From a checkpoint of a small mixture-of-experts model trained on Wikipedia.
Training: 292M tokens, 8918 steps.
Below are experts of layer 8 (counted from 0) of a mixture-of-experts language model. Rows are named router (the router's row for the expert), gate (a neuron's input weights, with its number), up (a neuron's input weights, with its number), down (a neuron's output weights, with its number) and show model dimensions 96-127. Each number is 128 + 24 x the weight over its row's rms, rounded and kept within 0 to 255. Numbers have three digits each.
Before each expert's rows: "comes before" lists some tokens at least twice as common just after its tokens as in all text; "mostly gets" lists some tokens that are sent to it at least half of the time. This comes from a sample of Wikipedia text that the model never trained on. Tokens count by the router's weight.

# expert 36
comes before: "–", ".", " |", ", ", " | ", ","
mostly gets: "010", "007", ") is a", "998", "980", "996"
router:081133152103117120136132142114130109127161156136122102138155141115128108095134121133088089167134
gate0:142096136178158103124085099139157125172135121145121155117143141104109102130155134139109139130110
up0:081114102141107160140143130107132143126151119156096131104114107151117142102103090125135168123143
down0:106095136129148152101105104089133138130118119131106122149165099121113092150122085118170153133139
gate1:097129083104152112104153098120143083122142170130139118127130114096090107120149116153143144147138
up1:151107110101155121127162141158129136107122151097151114111139120100094169157118115146135124156122
down1:104153147172148104108132180123134109143133095143099129140136132150153123148162117144151105095141
gate2:098163127160098145125130111123134146106090119112105144084135099106146149085142170128098147156123
up2:143095107089154157131142157120116107157149134139148155156172179175157118178129137124148118091148
down2:096126098142177126125177150137132122132166141136148130137153107130185066079134145115118103131146
gate3:103155103148104124066097108154142101160153107163143098105082132113108133158146085145102114091148
up3:163095124131139144107100160095159129136130156065120151094147161189165129160119124117135110130102
down3:121060147119157168117118126048096135132137091127157137131115114115145119107126162134152110104135
gate4:148116111130142115148155115115163125088136208125074101118095116090131118149119149111136086126132
up4:098124132127110125106118100123133142128125073158163127134092169160142106129117135097085113137121
down4:137142136080197152138126148140094195121159137135167166108138134101159107104098149126140082125127
gate5:113083168131128080127105122122123145086133151113120156151132121150108138170150143147112105118097
up5:139132154159140127136136148117094106116141115085082137102174116157111119133136074093123112151121
down5:126125141106101115104112158148115089094101163125126132137142148133117120140131163155138114151130
gate6:164107152151154115094140127125119115133142123090119121134121132140134095158133090151159103150134
up6:154103143140146090130137121113140114116123098098131105144121124179130140159132098142193092127102
down6:078130093096129142139113161160098114134129145127151147130107141119160157103147096120105115098132
gate7:094123122137098151170117147127159105119131122192120111124160134054119132129097133117112146132131
up7:157119145096114095130083150138109131164127153136133140091095145147119149081140140090161156097145
down7:121138166100115135138153154130110114080162158114142156102092121123146161142153145139123124116134

# expert 0
comes before: "| ", "2", "1", "; ", "- ", " "
mostly gets: "  ", " | \"", " #", " “", "s (", " ("
router:108162135105121168140164107108114085122183151116136115098153176136142110085148093092078103138125
gate0:083147116106144146148123101102137116148166108114101115138120147112107127117075088153097117095114
up0:158152137145115096124133135177146111139125093157120164140114101127109121128127125151217158133144
down0:083135114153141170100151145124098129138098173129167092132141160131134174094125132126089100176149
gate1:146100108167155148130145141148188112104082137137125139109136118121093121113088152113124067171116
up1:116101114115141128179123155137107139160132149105109093158074091122137119168138087103095133157124
down1:180155124159086151136151122107101123125102180126152115137132098120136139137134093152138123164117
gate2:140162128182142158142101122136106102134124132127104114114116144155116184125155135101107094125128
up2:162175117142126123112112092122115056109145139141131124138124123121120150122096147096113135157156
down2:100098154103119122159140121087138158147145101149126173161147107074094143137110182120130115116144
gate3:134131135101167109101143091117145139134077139110103108108077123131116131083093146144175148103122
up3:101133168125124145140160149145160173109128172147099184115135082152097133146136170120086114139109
down3:159142198102114114129095132137119135083130107166099107133129129110161113095107091111175164093107
gate4:153118143088084138130120128110114146158194086118092129127138141129148146102141128119178091150135
up4:131106123108102113158119110146160135085178130152128140100123133135159131110129099114146077141103
down4:112120154160095095110149151112166108157136127084145101105128135101105116135129113120120118144144
gate5:089138110162151086110151113167166168119165135129089149116118124103091110126103077179122118161137
up5:148108121108128120159099138139110123156110125173109108161127133148105136144129126103135137083155
down5:158115094157121137127126181121148076162125128087174099113072137111136158124156130129133105143107
gate6:151095095093147124104112137096105166106096146123140113139150137157139147119134126115064106165123
up6:123106167159107105156085093108121167135123082121138143101117126091159149166118150141145160108169
down6:077164126105142123155162150144083114118135123112118122130166132174146136154139137127179159081099
gate7:129144105119130118062103127136128096128073134129134164108115116125106143112099128142140166142160
up7:123125134133133114167109087126135142104130185159117128133131135115124153119140127120119126139063
down7:072134109111110106103127133160153121150144173164135154151134130106112168170139126162116074116110

# expert 14
comes before: "-", ".", ")", "–", ",", "°"
mostly gets: " UTC", "300", "37", "02", "46", "33"
router:119140140151138147116152134115105075144186128132131146120147154096121086101119109081073130167126
gate0:099142139120140111136150098103138121101157104178174158128128098159163098079115137164111105081119
up0:118125106165118117153115116123158108128109132096091150121089124160099119152143113128146086138156
down0:116140100108118167114177151125124168135117137109157127067160178137150146174115099117149147148165
gate1:119132101111129127091100144122090112091108147118116134111153115091111138138107149138114103122174
up1:114153166111095139160126128121131116150138167095137107137154110142149132114143120123121149129095
down1:156131133149113166121148126134100121097157138134118088148112087139136120129141171157131133150182
gate2:115136134151090140096102082084185088134142094127138105144098159113115093111137143132130099131087
up2:105160094158113141082117084153176084149131095143144115108087161160089111125110139140115118118137
down2:172165138143160123122146111104121132133088130112111141112131137124094124143134150118114113121146
gate3:117104165099125115139127125084114103093116110179203119116181149106137165149121122124173147129138
up3:122116087125131133125135085147124125126146165115118099125096139182131083078115157130145085125124
down3:100146149130130139164138140095108107114102153125134100109114111141127158121165117106196094134164
gate4:125135111137114118118139158102149137130159145141131089176101148138148113123139112125089097188107
up4:145141146121101111086137134112144101133187121137115110140148149085131136104142108133111164159086
down4:172168077100140112113148136156101114156125139105136140137106115096157108132149083126160078179133
gate5:140161112117145128139120103152133117090172155144122096144120159147132147111146126114154090116137
up5:158130130093099140163115157129123153118102085146164150125119129101127135097132110125136130132155
down5:131124167168133099127137143149102125121130161117079155135128118140145132151141107088158115022106
gate6:097130124154150124158133136075130107147135146128141149139092133132133128107123150061136141139121
up6:125113132160109119131129133077151095166124127116156127117118108132115106134111123106177131152127
down6:105124090115113158117136152098173145106104102163130137111139133109154106118126173119119139098202
gate7:150124126101116141161085124131080105129126091087105113138140158103111067119123166116123137142133
up7:124117108137159130146139151127158144116078130161138113140114149121129129188144145126157087148127
down7:101142107117123158133111104132099166148099123136114135127142098146046116065152109113125136111088

# expert 52
comes before: " the", " a", "ed", " to", " his", " that"
mostly gets: " took", " received", " wrote", " During", " moved", " was born"
router:081124174094126111131119140120098096158141142122145121118144129090142087118124108130092163142146
gate0:125120152125109173153182133121133109139175119122160156162099122129167164145130117113152149110127
up0:130095101133074124122136137119107136072108146099153145141166116136126132116163138110091172168132
down0:093116104161121147115136138116112167126115145127124089135111128131113156075146164116116093133131
gate1:088155137098097126102137070109115126118160125135142201118120112136133135131137107134117163169138
up1:125101119122106126139152142097110142123096152103100058082101109136113141153096164174117118135169
down1:122171140153147138116107146132078101146109097125127093116105130136096172154116150118156145131092
gate2:117149088100136123090108122095111130137126095080136136149128108118099099107142110152111157106120
up2:127140112117119111149118149136100132135136125125118130120114123110099156123100102122148112138094
down2:108139112172091120121092153132132082104105152104164105150151136135126082143134115166145187120145
gate3:139160147159136171107131141149140122082157100134139128125070114137114100114129096143122139105114
up3:132099130110100143047145152168154151146166150149125118117125125146135107151149116138116076117180
down3:119118095100108110128096171168138141124130145102096108145105132161135173166110131094153116124118
gate4:100123144115126081103148125131097115140144116110147118137104178177156137123159149081143131114098
up4:123143162150188090143139105164075134130178131096118133115149150155134119145114161083150159123139
down4:109147092125153141134126129158131142103139079128162121141155131133158133148148079144149149137131
gate5:152116113130123135148135121124118116152103152101131182144076096126113149170163119132159113058158
up5:115157120141114097106154100104136140155127149099119126148113117143158126124119137128123157145151
down5:097136136152141163141178157111097188141117115145142111095147079114128155088081139088110110158117
gate6:127131147120133111159122096135131109127120122123142136127168120131120135115111119174126159123079
up6:138096106139111073112142136142088142099128139117106125125137110103164166149115144086130100154135
down6:159110137157174146098135122143081097108109149121124089138149169135142133121129096144078147155113
gate7:079171091097122137106108117106120090083142125120147175129120077098129132145141137142139133137127
up7:137130095114116107125136122155106164127148135125165122126133132078114111193156115127128087133110
down7:115144122164081108149130104125080103146072118124117124120131141151106128107165172124100121157144

# expert 66
comes before: "| ", "|", "\n\n", " |", " The", "|  |"
mostly gets: "|---|---|---|---", " Preceded", "\".", "ing.", "pisode", " (age "
router:100137151085125116143142124108095107155177166145094089097109158125164082115134093110103107170120
gate0:137108151135092132136157112145096112109091156116128145083110111094126096097101142115109158091104
up0:157131093120133102139138105148115129101130132113103121081083122159122120142148083128147105137132
down0:115140118102105115153132126116137142089145117152116098117132120143147083139141101132170173150126
gate1:151140131120168106143116154122088170127128177102132143111091157158107121134131136115117135092133
up1:135106161111134147128164145132130141159143115092096156121098118133121086155102125072141110104123
down1:143152141139119121134172103137116048177143059110113093090082112147118138167144144109134116149138
gate2:135103133126128174122124102130148120093132119204137171104121117092188148097113096149144142068115
up2:140129134139109177113146121106135123112170125135134152104161118096178172134155082131126188125118
down2:095126137117121118103100186101116096150103129137125135128157109128124189143115074148090144135173
gate3:110143132111123142146113130129112138119109132143095099141120162115152082131133126135134110145110
up3:148147155137156124152119105112114134148102157153131129166138110119150112123122106132126121159085
down3:126104117129113150134127125106074116160114125110101138179107160142133138121143094136140116134125
gate4:115128145099153124157132139128118150184115150110124108133112127137135141154133120094123157131117
up4:133169105125118121145133157130098112143151145140111199110096113109154159110131114153111145156139
down4:137123124154093119152153154115096103135156115127167104109151147118119146119124118105149133130174
gate5:132126149138138099114118136126129092114087142133097132142120149115075102153129100098121124161120
up5:144138087119115112138173174111164111106151173160111165128133128149145123113120125142134151134116
down5:128158083138156158111122124118105116098156159139126086109163117127098123114143114118134137112108
gate6:097130138169096103108147109129102130159145120151123155150138121155123112138119153149096085096073
up6:140125156132170091074100128136199145131133147130114092148142113138113114114140152127109120105130
down6:160152140143107116137116116126137116181101113086097111140118081154132164081107124141131191116140
gate7:077146128190149097130093144098127129149107143112099119110132140170142108152115159127147098115164
up7:136134141137088093180149116109113148129167109120090156144131147136138118154078103161123134151150
down7:143118138136137124115131127124139158109052093169104125160152131140118154129131141114131103133112

# expert 22
comes before: " of", " of the", "'s", " was", ".", " and"
mostly gets: " Minister", " brother", " story", " version", " wife", " friend"
router:120183112099119135110130137110112081148168138155175103109125125094159111140163113102118088114131
gate0:127120146135173128160102134131156105098131090150168099187141155137171080151180142093131139135175
up0:112134147078136135155172143142080145146155102144126153117127138115058126121122131171110153103120
down0:125118105104157158123123132134134104148137186156137104133130147138143111137169086126139079130161
gate1:136126117158160131101123144134136071127105143120126136101137148141125082120158134122104139123121
up1:113123126138146129133142088126138078080153099100104111089119133147121110104136059147127118115074
down1:135142135138129088129166143142088100101141158154104162095162103107114138087132121118128145126106
gate2:145142102097162131146137112111130134134153098155137127142162084120149105106121139174127150099084
up2:165081167130123115134167112119126133126142077167118140128100154110120113112103071170141106101114
down2:181125148159142129123143130111153128129130136115142140137126106137100109090114105117127145146150
gate3:157142173164124131104103111113139132132138118154146101084131129107112129136112117146084106154105
up3:144105132122113107131117158119140127104140132141062155142133096134093123107132157113121116140172
down3:128140133131100137069116115112136146145116089097175116091159172160158120127109145129135095146130
gate4:145137129158135112156157145124126151140164093138148125108167131081167095127125110127155129090095
up4:110103127123161091102142117090090121115119142173140099098163107105176100130100122160115095148132
down4:152154148119098104148123194130159090096114101143137102098121108144139123123160131125131164168137
gate5:123118114084115145085165114150134140117105145159186115154083125147130086163117077116172090121107
up5:152130126161110138115108134093154091135105144139130060146136113172071134133149119128166138122098
down5:106151124128160120091123107131132102091160180112120129196144137157134109102111131157139177162110
gate6:080133102122123110118106166125152102117160149137144125094120106151124093111130110139140105127163
up6:178115121124135092137150150127097162102147143082080131116109117119154134119107117139167137117113
down6:131140097100103162135128156103145174160135146103120084137138154146116153132164113104125106108117
gate7:110098104135097151120156176157109132149126187156150127088124133128154143148098120091154115143151
up7:136133136087113144136130141144156111118098155096128094196152155131149163102133152122111110106138
down7:123092170140125128105100145111139103132116131134120156151157140137140115173135135110107157126117